{"num_hidden_layers": 9, "hidden_size": 256, "n_experts": 32, "experts_per_token": 2, "d_expert": 160, "d_shared_expert": 256, "hidden_act": "swiglu", "moe_layers": [1, 2, 3, 4, 5, 6, 7, 8], "router_score": "softmax", "normalize_top_k": true, "routed_scale": 1.41, "balance_loss": 0.00925, "balance_bias": false, "router_z_loss": 0.0001, "n_groups": 4, "groups_per_token": 3, "init_std_router": 0.0148, "lr_router": 0.000862, "vocab_size": 3785, "norm": "rmsnorm", "norm_eps": 1e-06, "tie_word_embeddings": false, "optimizer": "adam_hyperball", "learning_rate": 0.0104, "beta1": 0.9, "batch_tokens": [32768, 65536, 98304], "max_seq_len": 2048, "train_tokens": 306000000, "max_steps": 4689, "dataset": "wikipedia_en"}
Below are experts of layer 4 (counted from 0) of a mixture-of-experts language model. Rows are named gate (a neuron's input weights, with its number), up (a neuron's input weights, with its number) and show model dimensions 0-255. Each number is 128 + 32 x the weight over its row's rms, rounded and kept within 0 to 255. Numbers have three digits each.
Before each expert's rows: a language model's description of what the expert responds to; "gets" lists some tokens that make up at least twice as much of what it gets as of all text. This comes from a sample of Wikipedia text that the model never trained on. Tokens count by the router's weight.

# expert 24
It responds to: Capitalized word starts, cells
gets: " | ", " N", " ", " V", " P", " F"
gate0:159068166171134104128185163182092124155120144131123076172147156136138055185133139108130091095108170181133126102133106153128210096139156126119104194157121162080145127125135116181205124182115074114126148136122111140105137111190184138138148189124142177154147093133096079177054132124151110138134176113141145197106134108114141166095145193129109139146089183172104150122109161107120041112141147097071101120107124150170104169165049183194102112160084104132116157120076101097125122148137165122085136129096116136107157116083091157141136134122144097123120176136115119120139157131131085154138092136158090121125120161168092172135117113127162136079199143110184119157113163097091111161169156113084116068082134079150126125116148120177125114084129130135074094180124137061134115124195064
up0:131108168106089143092159141125100122152102144155116194098072069114143151181151124134151150124152170112139147135105101163097129192178193100123112099138117131121159145126137165150092094131015139120140082101155105135111098104141129177039097175144171082149106107193235099154125115113116130099116117121107160116109190124118146190121114110145173175096112133120126094153088055109131110136132122095137099151146119109166112142145155149156086115176155148095194105168091153084148073118065111096131110123064074123158176111123138163122097171180149183131138103158129074131107113119105146135127126088138102083099140143181109074099128120129098129134032126152119079133168119100135107057120127163174096104089176108128146121144132156153137147176086122080186115136185085159093127086121165
gate1:097089115096081162184175139111131138115151146104146098164212162106100162171109172199103117110048148131125140107119075119169190122167108070094107138066120066176091099108138100165119128139147096142101143145162113132139128127157118109140146060118132136155163139110123152102080122191135140142195128119106099120165103107115052118132169106076143111145179128202133136146065114130124132142129173087171176163134091173135133155114158118105121124092131126159172138122118140159128116081129104116157082190172113169148111123112158169159136069115062133179127074158201208197118072126190128120124047069095152112180107134123133098097073158109147152127160162133170116142104120153149099099133153110089106115127138124179168118138133087144131123113111155062111149136117110141124117136216120
up1:107148185187114146098163152157144091151074094103128078051147075111153143085157137156184129163098114123127116187142153157088132171131129092127095096159182189104165118108146188098028128086082147176153160097168149137093107179101109115083104167135117116108179076125129074098161066083124137092074068098125082061130121164188120108085091138130072172151083136116122110189139109151116147065150087082093160167122138111145128167103136073129133145108098068142140123180131114171125117119155129109142144154109127135173125151099122154104104154086091122164096147109109127153120136122174138159192138130110134160103138134188129135166137096136114131118121079128189068145132133118136105121173088095137112115181131016125082180121138140110136153090128148071123131180142107106109123144132083
gate2:102072114102101150135157145071170065143132141073111196152135184112215085139109160121155154117150164115146108074097160133129131112106115143141132137145177177166143098081115092080196058186109102103148149119147067178111119065135069114180096209119154105166114153131136159168126106154105148150115085141087077117088122076143061160155078109148172199201146158074180128087071122123041141130117141134146074139143115114101103106138114093183162150109116167132126073134156143111117182135118121108099106118118164154149138149106134127132108133103152164100195178114150131167128161097130106099123153162116076088144099099112104147118176158133075117122139124150099132145102115204113101140193112050150134131101109179148147125136148141095138173103146155092131167110154124167154133103146119
up2:114117099117135177124168112191178113080119145100127100105116145115134117115159099170103169138127123132147121124145084100093146192127184148155062107124170119091145135149151109074099149170159115102089106141077106139144136090078172139158140097078164144125113156121181141119148144172154178092098160143147107131144153136131125121204208045118126111132106163097096096158090151085108075105164059079150113191158144100097129139122122119111135146156101088162158109123069096170098132139138135170077143148153141113135129096157096147114126157097136148138108144129161114211123122167087175132116157067131083161068139213157116160173093159178085125127164117127104153148203069120104119172107113130115113187145173096182172147164058105155127114103148093178101106185108169162142140216127100

# expert 9
It responds to: Infinitive to, prepositions
gets: " to", " S", " for", " H", " by", " with"
gate1:138179154102101112086073086089124144064129078099183133103126090119145077126172133162121140143126136071195140096126114105061131121159148121025098167093106174189130141095079082124068067109170085118116057153098141126126093038097137137126105111095145158129134106127138130171148138149136116144126152139112113061125135106130149086117138181181188137112117106120102177122088118125090127119115132164061101142108104089126094112102119123112102126155120129109156115121125080149200110117117140129113157166144096177089161109118139128159087128153088093114082087166102143193124140123093130192091150123131154061086127162138070143069090099130119114082100152131139156157110166131143128170192152104152043095115137165148112170117148079136097116075153052143111089104142180071122109174132142
up1:151086138145146158173175137127126141133144164143116167132103161139173124142116148158137115156111157149122107144133152100148181161098200102203129131102118065064119127139116153112167167084126160093137104099198133104210120131099116107147120179118117086139128154158120155062123180122100213152176108104136114138148075145149090201105142071120088136172073162161176142136113153071080099056170078123134140112134106149118146167123129153144106160139091146119044122136117175132061114073158133113099097124106130148147125094124090071160137134134203106123123166139145152095144072103168116153132134124073108161140157118139131138107174134115135116142141184109091127123110082187190107108063109124098235068075161075161105133157171105118145140130129164177142132124181122171145159128115089
gate2:166130125181086161126098102180150119091138088098073133067083121147098129115108109172090141157155179139146103145115153103168074124075135073133143168109110098127121127055109029158114159153070139148075139129142108070130151080157097115145108148125148099115167102175093136087114057130128121198196177194146146076092132072115114096166201135089094122091117144193089151142140154096100133137172138117123099085149136130180150137179192174125191054147137148092112201174068164140118118155125093135120123123157135142177140106138095122101104133145130145108177160115070140163109089180163200121156149124142072123149101107135067107092136146128115142088113129139083151140119127119146168097096136127128118099159082102098140096112123169092133095097141123137117116109076080116140116188095107
up2:130085135134173151085080067179118063077109117107159093190143087085191148069149130100185168132152084219110130088132102131154124099160092065104147108146143154200127121131154139122112112079099136097111167135147166130162136090122103095106163146076170152134136167119166133107133078132136166149203143102120101103115077150153121139112169164137081114082171084115130130133108132109170161153106114185168131133100110169151191075106118085103199143131132132153111145100158151154158172172126109108162108139146069135152152102175121121173169181141120099088108144137100125118080144129142178141183129060097096151154109110127092145118130153167115173172097142197084109110127146131116138158103136125110167073097122085111129162095199134161134135145101102216068186103178146136079130127158129
gate3:108180145091140127135135091123141141164141103105149184119218133135146123121142154142129066145114149150165134151155147090118116120155127113115093128121107213178095050176133096184095140147135086157090109150147164142121111164118109163078145111122083185099134113153156144105114075090157122152085151130123107150107221154095124146164166165129174153132157131116075073144126125162103084121083095142101067048151126126138119095130184141113163105125066139147165054143123149132170141090117137149146128102174161210134114164153173092142131185160138107108103105159107141212096126104093127161185093153137049078139120159101125122064166110028162104149205145159085149154112164097103110114156096118088102130114136190147130166074123138131151119158143115098130138143137105137159150141178138
up3:152149150164132042048136124137175139145109124130180146111120153110131098106143113147132103084140140137146122093179215137112123156170149127126115127126135156169057135185134121187188163099100096173118139137112155132104133156183114144108154116127134149175139139138083099039127126106151165151066172150127145106134151141143149132161148170113131067109173163158089084132131088149082148148088122142126134150122153157122166048090149095104171084106125146183165109150161075167116131146154130145153122099155031122159105149149164118170138145119100171120123094115183169217136125105062145142150098110073161142169157096116096096128094108111141117122108136144097135105176107096095125123175036118140145142137137159120117189111142150149200099155183076075093202123083130141132138183104080

# expert 22
It responds to: Verb stem pieces
gets: " d", "ed", "p", "v", "all", "l"
gate1:107112083156111093101150135132142092186109185096128117138163158168114156076138116103153166147080139106121164161100192144121106116154123149121122130093163146160140052071151123121206088114143096096197075136098088151043083157132126143161159151094154102140120144108104126168146121158123064161113128138128124156148081146141127123095088120108151122162167090176139159150098200081135112131147083126074186126071111155128132144127082161147189166136170143143151120115112117163088108054150171080146187118097161144115064145146132148042102112141107178131136155128196073148107130159158102153114139137159150111128117203139159114136165145127142158194217170101154158143143112189105136134149165181147130165177145079141122141094094163089163160119106201111113121141128177095117104145141088
up1:143141105108114175147135178091135072113107157028094131089126161163169186122173220144123114124125129131143157166129109118136133156058150175111113136175111151158174136112188157127128151088126137100106128139071116141148103135176147108157075131128108116133097143169058107139084145103133132125129111156090093150129156107087084111177172181104135133120059118145173106148105164118067196144132193091152075195048168140123141133094145111129123150178145077145134085100185085140170120157103113160104159102110155146118104104147090181095159117063129162140170074176110117133125133091165103123049142184125151110113122176130095081172150134175160158115165117169158136127106140123122116127099145084124092144206129120143111165140047046118119147114152075103141130148113115160118108161128109
gate2:105154105112158167160141125118123094136154108128087151155125116119128103123088097115135110113163080110121083111091148057173058104107140167125105109163089112121138177103137169140127123137106189142163131132083109149156166110174096070125113101060138066117117145096138127168140136170139094094135135109099143119200149117122076121080106121072084104135076081122156080102120182173193145115092171134124179157172107078122108113094073123163109122117074179150103176158137108075120165115129170135113116096175067075178118113091133194142194187121112120149171134214103128116057113099090226104143207097115141111136132120081138129139142123149130111145209083139120148136099133105084121052132135112140180133101189153107114128115133149135109178086128090124149094166101120131132135171131088
up2:139061134126142105098072094112094147084077130151170125116109104168110168140138112118065133158139140147120180093104140171085085136090043130169081158110185116104124111121106155083186109116173084053104084127144147142100108142135066114168142153070118120089141097191154120145118118122112165101159108186175126150082136072111171178114166103166204141104133181114148078085170088127074061134137062108107155088109121143089182132156155135113103100102155109112115064124119115112089068112125091144119118147117098136117144134183112108112070109117130112103166120110184127153148130116204060145163104082172147124100143174129130145119196103110096137117078153137134160135141138082167099099168136164132118185126046086182135153108120197135100120085136140106083127131127149106114114126170136
gate3:118127111133114128102122151095127168113099140143094142100078111168178187064129155112105092129088129098147096140112130166133111156192174144088081104197174180131186081154130114095113145094125095082112119165110118131095109136131066145122170096129179142120103086165120086094115131208128112095128116111101147089121214130163152086178169165104116143117186159156106146141148138112131069125165131146156104096148152086168074128097123124111077121163160099126100091144146145090167129132164145182168102120104142087135149137104095152104090021114138120087079067142074053119137069126102195146154153076154086164117078156165081096187102160110114143155117132102114070135099111164114107123138150074086134144104153144114118122135172135108090162110161114123150130127100227054144120112140103
up3:179142123136153170130160087093120067097140100108158087153153153109132115172144156123176083111161101189132127130162156070083112152079045103097185104109116069127079111140161137141181115081169165123097139095157136146188107117099180107107082125154111146118169132120163141145099108046109098173117136084152104137096109111131140183145147106130190123105085115077160084127098102137173136162125169137081132141074114179122169104120126121180193094129071116138166136054095133137105143115095156118065135111123101139107130126144177120139145194100111135122162180146133141166122170119143073163115062187132147116066168115172155163105118058169130116097141117183162163107115137151084147177141153179180081088131145132113124118154142111139162136155113138164099124083119054174078152178136170

# expert 29
It responds to: Mid-word vowel pieces
gets: "i", "o", "e", ")", "le", "ro"
gate1:195092126168139139115111131180146113159051091133136072097076091099141162098134116119117128152135090167098138133144124145128026089108125125167133100186147111098134132160081145135146110133121195137108150087117122098144093097064106129159106133109103165053112143106116111154143076108168115153137162151167136121155157076125104129142122069068113066176136124144149080127116146159186094111139144113123123185113156093162089088098109212140079161097159117120107156160135180104061140052134122164129132037119156102145121159111080173156107096074120143098124142125042164100098101197169153158147138116125082137104126165109095099181107157135090147114099088185139082151096162114132169110095119055135121160157114102115155145162153148136089078151085100095122093127129098117119145133099067
up1:112113124087161152104113131118125164127156138167115123105137127108149108182144100118129089182088083170148102179130072139134114051114148100157109113087150146141103127143125092175100089128141126101048136168108141070108132104083146185091127144107142132122175143143130077072125134106116089119149101165098100096129163092057158100125131124115161128209087132181157018113130128180166090139156116088087149129110119095142109113089156103104121154156126106148136111136163175151166062112170123200152092130130136152139122156154138161155088119162100129142105118158105086111186078169132169126143169104195095093093123177123137103125144108137118121099103124132162087139137104134117139068068151113166104189206090193190077176115126094227141121168130172110139107129145129055057117136139134
gate2:104140130144187125164077095163143149137125068140095154105115124120160122149131129086105136089188169122103127097112142057171128153087142087186136168158124102173166116149120105197122112102091077130154177141122147118117119140105138113136187085134140118231130075135182142145124162153092109176170102156171115094128181105185096153097150168096147127203170165097072156068124133085173103156126129162109178108150096125113127094094133144072074131139173079103164087184137126140124084141117109120163117115111156125117123187093158138114155086111146086135132106143093136115176123151104081118120120103089083085075116166088173161073080187122143122087131128163190116146149112097173122182128116139118088128129133103145152077145090075123204118082148102138127176095097127067166074178157147
up2:131030065129120085160149115122120192159137119074079148161189138078094086153127127149104132113111153163137137153133159112152189136110128110116123173115109155113100123125173090104142098162124153075081181131052107125148123122102140104147153100160093079172177091103182122126116138138072169152120134156061136146080098100124122164127093118088122164148101140118176101070084160081191032124147150145096139089052138114127096153155123158117100146156112072066149143144126149159168125126116125136107125160181150104117156143143120141175133122115162102062107106161114110119181142150131153103108113141131094152061091117170140141150143133131106149055129112195116162175175129185121088120167097111163176150105179131166148132101188150157168138149149117096172192148120103110057152160188099
gate3:102059128141131136161148148142119168108176138104148117106072144187230055102112080147162110110111141108122123170103118074075074158102063140158162105126139127088121100121150216120179073138126144113167133127149131096138065088060121098140196172185189116148132113143148171092050166146087060136108114114152134101149128111128166147150144147149111123150117157134099101139104117158118092124158091113119153109126123203140173114120188099134152138142123109116118120106142093113151116166173127117153058163155122146114132094104106093116110086152142111107127076120096171134140162154098167125103161071117137124121134179107130153124186123130142121135135118071151111067126104123114108194116095113073159119109170135115146126236111157125163103133083160190153158025103179114117102170110137
up3:107131173112117143181137125152160124118100178128126163096126109100038123139134110169122123154149106145125102133143173117102103104174178187102099091177083078144149087101140144150120130116131156223165115100113177136065136105186105121086094093105098099172084128167139155200172109074124155094133092137134091085168080122149115079098110149107145167135170100115152143113144159126192171135088107113134094132128128133112139159146130153179096127197135147152097101090134161135134158129091141133111142123155107113043102163184064171129137103102089152143091158152147163125155097100125081161172133143142096117155124144065098084101102026081088184126124152183168143175120151178117157033091139146084144115119152113099152122094114132085105151114152108087097135208180138112153105151107101

# expert 8
It responds to: Coordinating conjunctions
gets: " and", ",", ", and", " or", ";", " and the"
gate1:134101139149135139048126078117123156136129132080133086102155074091165080132137111120096077133132135207125060155147130116112162136091107118098099100123167129105092142087164092114151165157123193073122200174167138127141087170090136123155237145100149136114147162114131188134126126138126196165055113144131139137188087131146097135080108125140121110155117102123145152130136148104105081147158143144157111145117121195163146091149107120121140054163077098179074074135149127092138124086133014114141162134115136082133149112151059112178104108161099081159129134198141126108116090114122130135120123133176144107118092130173086112084107116105098095036120134115134124182144108162177113107175138093156126104104179159110149072180182163161096138090138130109107125125160128176097107132076124
up1:072150121106103145165148128148087121089120144126141147149093152152118159122151160157137160135122124080097146121104112123122121117167149131136129129120129132161199139175062184107101129100142141169156101141068121101099145117142147138087073107148124142109115055145143108132149116088110066077198148109108157103089187118113140141135168176111166163131128149146145138077123141164117214140160118124102150094146142077111129146083132114168121200112160182088150181136091129181140161151143195120135066152152143157150132171135207141104172131104084129107143056081130119115084146120164143133157137125076129152110133085074165115193130131134233127214146070127159125081110163094068120136073145137079136110159126072143090222068087096118155137142122154149161145128133141070184128115171131
gate2:076097155104066160118163156157112101105136139056169202111112150148162153149104148118116080134050128100138124112174069134175158108094108183097091145116157130155166145108112066140109180079088124112089170112066197145095123105160158117138086180099149113114144101190101088132135121140166087073114164092102118114126165118148155095154135193150146156171096122133130189124128041114119163175128109108118070098118075129163164102130148143171119137060144125087142053128106125158168117129109137149119157119120143137190185169054116163155096092098120079145132143174177121122133186101104141197147135150108133105099141114146148119154113143094112116111172168058119165151134134128114139112126127133063120073180169074153162122102183162161105149101124093080102107144117196134153138107131115
up2:123075070162155108139072080062140097118146064158127088136118189147070119137171066140120113186178175165148128122102215078108105133136147132173148110142115054092092153116121129138210109190184105125157115142189069127105096128085112121111152115131127171147148150091124164124115114112110115181132116155129121116136106108113089146154155106121161117118172142169160045163132220142165110134130141138105195190096158141205117149115134119088133125175122143150128211159110136144072081158140103052105141112128144121087085132111098134120148176199132139090138135091097154148104094146132145117128119148197099131154121112089142153104128087137118122145102120161112119093164143115108137143138096108142135154145096101146172117189123122114196100145117147191169173069146068122120123173169120
gate3:116106198135113102129158161171104149169116189068118112132120181094136097095066187109123087083110171129041136203078146114165124154178133152099137129159135114089105103157155108161159157104135233075149190126120126119161092116077077048147105101112156145095119080074090154098074104147163124131108133134198206097119125128121116098097101173114126130149089108070105151089107142126188120127134158110137132129220164142122123129182092119162101084129126107158134161129105136183133092134087139141168118120115141113134157179093153154113120134132158112175186085148121131122109139087140134115089111135142158109155162096099162165163142099088136124138190111137105139112122098115166108118097181138096194147184122136133134151134079125178154142097139102165109134156074147192165142048127118
up3:097116156138111127127175122133146122164107175153170103085189200163150163099112111175083151127077149102127094115127102116149079192136115163107132142167109104169118113107103085111065153153109130121083146117206148131074154135130107134155095146109080055086058160171102198124093136117083158161126195110121127113153112113096179115141141116126161126107118134148154142153086120079101139110120158122078126173108115122099197179109129106161162138089143113183124135113148111133173180142105103092086190135180137106175124107153164145132126075103049112152101109150116159230123153131071138118149126147120098164184123076150096121162116188106123090143087143103105127107112146133157171110098104107065188130158139096161203141137112088073143164173133162110147165166146101091056142170131125

# expert 12
It responds to: Mid-word vowel-consonant syllables
gets: "ar", "or", "ac", "in", "ic", "ur"
gate0:170108186113129070121142117046090107157088149153157137143154077139169147140129162149154114104147146109112137120141144098130174120128112125100134090111145150153167153152133116097145105078123107120134170111142107118115088125125151135105166146181150143137147071135123132145140112141088183167114131145112089156075178114204064067132160116120198095167118102149157140110111183142113092179120160104090157149065187078116131129100145133136093174076151203141133102100154103104150189088112092142054069054140107113180097168163163135085132141102200111062118117165157115136148147081068140152165093095146130116103076113199144132146114147116110167123099203205149085120077123155146110147087114126170106159165135088119112127128154197114135167120182090134111144147123082077113158097110187
up0:157170099111164182149107160183136135119137089126117135115109145178127100073159111099102054111133087170113092110156127180118135147088095125130126185167071138158098127094102101089109129151074120130100099125126144157122161134162124121097142125098110111157126099045132110140098143159126134080153092125131102090167152120159125198117127161168108160114126139138090125147156088194083153099151170095142109067143112152090147111156120155063098124153153115087105228154151132136151130172104097172138181185106124136105099120103076118088137092112065094176095098099089103059133107190150152143101108125058053172151153161081109148115136113130133087141145040118131130176105130071109180142170104111117161095055178115138168081120163166128065147117114137135134121183099151212124125154147129
gate1:122144109050163119121132126108153142154131132181142136136130113128127158171129094159088060066041166177141110090159144075099114077124152125142154085151118101107117096171079145130137127177124138115137168160127139180137107138057126109109155139162120167084110116151117123077122089167165154106108100101178106165127099115164082162154097103100168144134105115101140084071119145157162058186098119103140147143110109116152114135104102151131069025114067143123124122197140148129094138063109122074074163106145095097156128135072159063152139083075189154143100093081076108169135093155142115163182147125134091130097168092149115054119146127129101091054132117167082138131098123094120085133140102135120082153075188157129126146151138131130110118172127136120100125080165073093107141069155078
up1:148145118138152108143107105074091156110068142129194094132101154111131189113136130151151152155148152133142173152109169093159038131135139171104144150081132130124160085080102221091134106192114082093151143103163135101133149122121112160190082104134125105113119195125080169091169095165130127194135172113101134158098100109132090061127082115148083106100114151139088086141092131078139140156155122122117137118174134119141056175128139169057144136110107113181143140155177106137095130162134122123100169151030140151205068079155148083080096069127105147183144137115107121139118198119090094081150119075148131100186185100118126176100159178148165123135140134104094138119143120165134072119107084134108177110134122129138124149138101172094159149099117199147105164133152118164137098098174160
gate2:151180119123126087182131101078112146123138133171094134138114151127124107140141137118148132107080130135042142056116137067122097122118155134187113113138088135127114047141072120128122137145114108162132110140154152146143086135065145072160136073099127070157143164075106132167066136102130142120145148187175153162099117107160109102155101126145078094109130117197169139140160171138165077107113132127118120162136116066113128090155184222156149089146129076058156147138139138168095102130088127185114100146046163118125120118103095116141118079137146183195157112093146168178128123139072177136107146165193076117137111067192142130151134144146149123135123137130131107188113121129087116142073096116100183085152143120085181166139131165091084156105043120151126126109092061107141089140078109
up2:104141163172158189099143079082068100156099178033128130128110116099170189158109098133123119104107139137118158134144128126110139130115137134082134113084075170119175119102151150104139141116075086141066083158108141101081168091153197176156118160150116188139089099153161099151137106136094095125140120136115118150150110096173165145105177095128141113104137147067090188110142085129087090075117087059146110127117135130121136125200176067120100148190153072157086054109131052105139146146160115127107124152168112041162164097121101183146150118142136146118143107130080126111109124149161110097092076154118179100136154154087122176080188094091167131141095145102171166088090124150159157154150120152128121167080137144132066181176113164127160103147132093141090100120176160112090120087139098

# expert 20
It responds to: Word-initial consonant clusters
gets: " p", " st", " St", "-", " tr", "l"
gate1:155108122071115105169137120089124131090090129173205152096093134074107083109109147132155132127120118099115095110115134099129132129139141188134055116128143140127151113126077147050143043156120106126131135132104171120133181147117182093106132152139197143124155137161121168207117117110059126136148141147071140113171134126093148140135136098178120139070171155130147090182146120094074083188179110124123167078143068175108187122162103097117097157100178062179131101124175076122168133135091158096156174126085124170168161136154096140099112097119124138169140164129125129143056172131093084159138109090132124077128180084129131138055134145080156119157120126126151152120082116136167117174193073152105118108109149120112081084173135123099188121172096149161179127108143190158112168074165111
up1:142072102156095092151102120163136119154121125138146178088103134079171154180140156161103143166124140140121140129107133153110127176098132117184148120089128090156115135115113114111170092163140113081160183123074073155180119151058166142083083107111085180153104126072103163138180171159148054115123103153098082148136108104117146134147111162107129141140121131129170005111116069081108101126138186111129114085080160100175127147111184160168135097141097184099093193119078115133143164147125130146092129101088167118129141108120148122075100104188179125156144090148164104085169160169086108144123183134142079126112132151088110116123153146183041175137122087127132107131171160164139151128141105154126123108102164062133177083125079126154104128146088090148150076145122062090070140170172171
gate2:129174091178117110140149159169092130128099144083155122094110108154089131077138145112103128166118077155172161155147115128142056120122155128074200090152139075117191062192094104171058094129204139086139132142143111152138076161148061110082160098157083166154153133156111154115159067117134121150079112093117129175170120125138211072124118110111196101130126124131086103141127194143113143137120090119121189073083158110158114140150160069130112166168130106184095138055171094128116080096099117168125144110139152137102111145144155177153125084125153106114120152171153095156085125160161180119142121107149114143126148186093184139127032103135087130111136126092120082059088148163128210124145130179185115135145088091138111134133153106090141177125128150135119151118153140155163136136126103
up2:074114096139108135129119132142159123106091127071183133117114084163059170098087123176118152138140120121160155139068114102143126229137121111147118116137118071125121099138140070104127143180107177112087163139122102084100126182136100142075114094186113115120126167150090110104106139159176166090126124133172111151133138083137164146131201218113182119090168129137074125139048140123137116134069102039129156093129128095141099175158184148090121117179136128117132093100175075139149073139115167120127115148158128125128149146091071177164093150118153090132167084124122094116095124144178143136122092082153146153129145169099057090141118068071164117132181178116160106104106172133079130100097107151128136180116049074088162133103116159091122157113152109189146086178086102102118121165119125
gate3:196171136185105147116148121141101151160099170130140073063137108148107148108089075164091116107080104145090108181105143138066155152112152163106151134133132133165189129158119071074133130143202117104144118175195083089168170151147127120101144094117120169119166108125107082122106108104145166139134151140145180182194172130141129127131075120135132118120076151155134112114171154187109149132176174121142157190179124127103101174129088119111105142125123090142145162207152147101177105090134157130128148147183096106099122201128108097141127173136165054084150160127149076121140154102106107148090105199122159167072167144158188127157082121083125066121111114068082154100074130087088136113142113155061099152094119155107115146125093115175153113127090145174166135187154145107169134119188095
up3:169130068106142183074152120104142105138136148096119170149108135124119093138150150141160153133092093084152158143126166116105134164167099124131120126175131122167145110142162112048126122081074127102210098104123114138112125119148147107123130169092157121109142079143185153091177124097096161149120110108145077125054165175115115167101129097073133163099104095111098105179130098093095151180158135134138152089107132138125113093135078132125117138148108127186151093098140119147056129108076172157155112131145132219121128116199158095136146108214163147099086132116142119116129128052131177123166178122107116138091073087134134135111216108178149141135099137163147118154135128152167173255106131096178144070122199149120096088107160145098080153131091160144143206090158154160127115131130152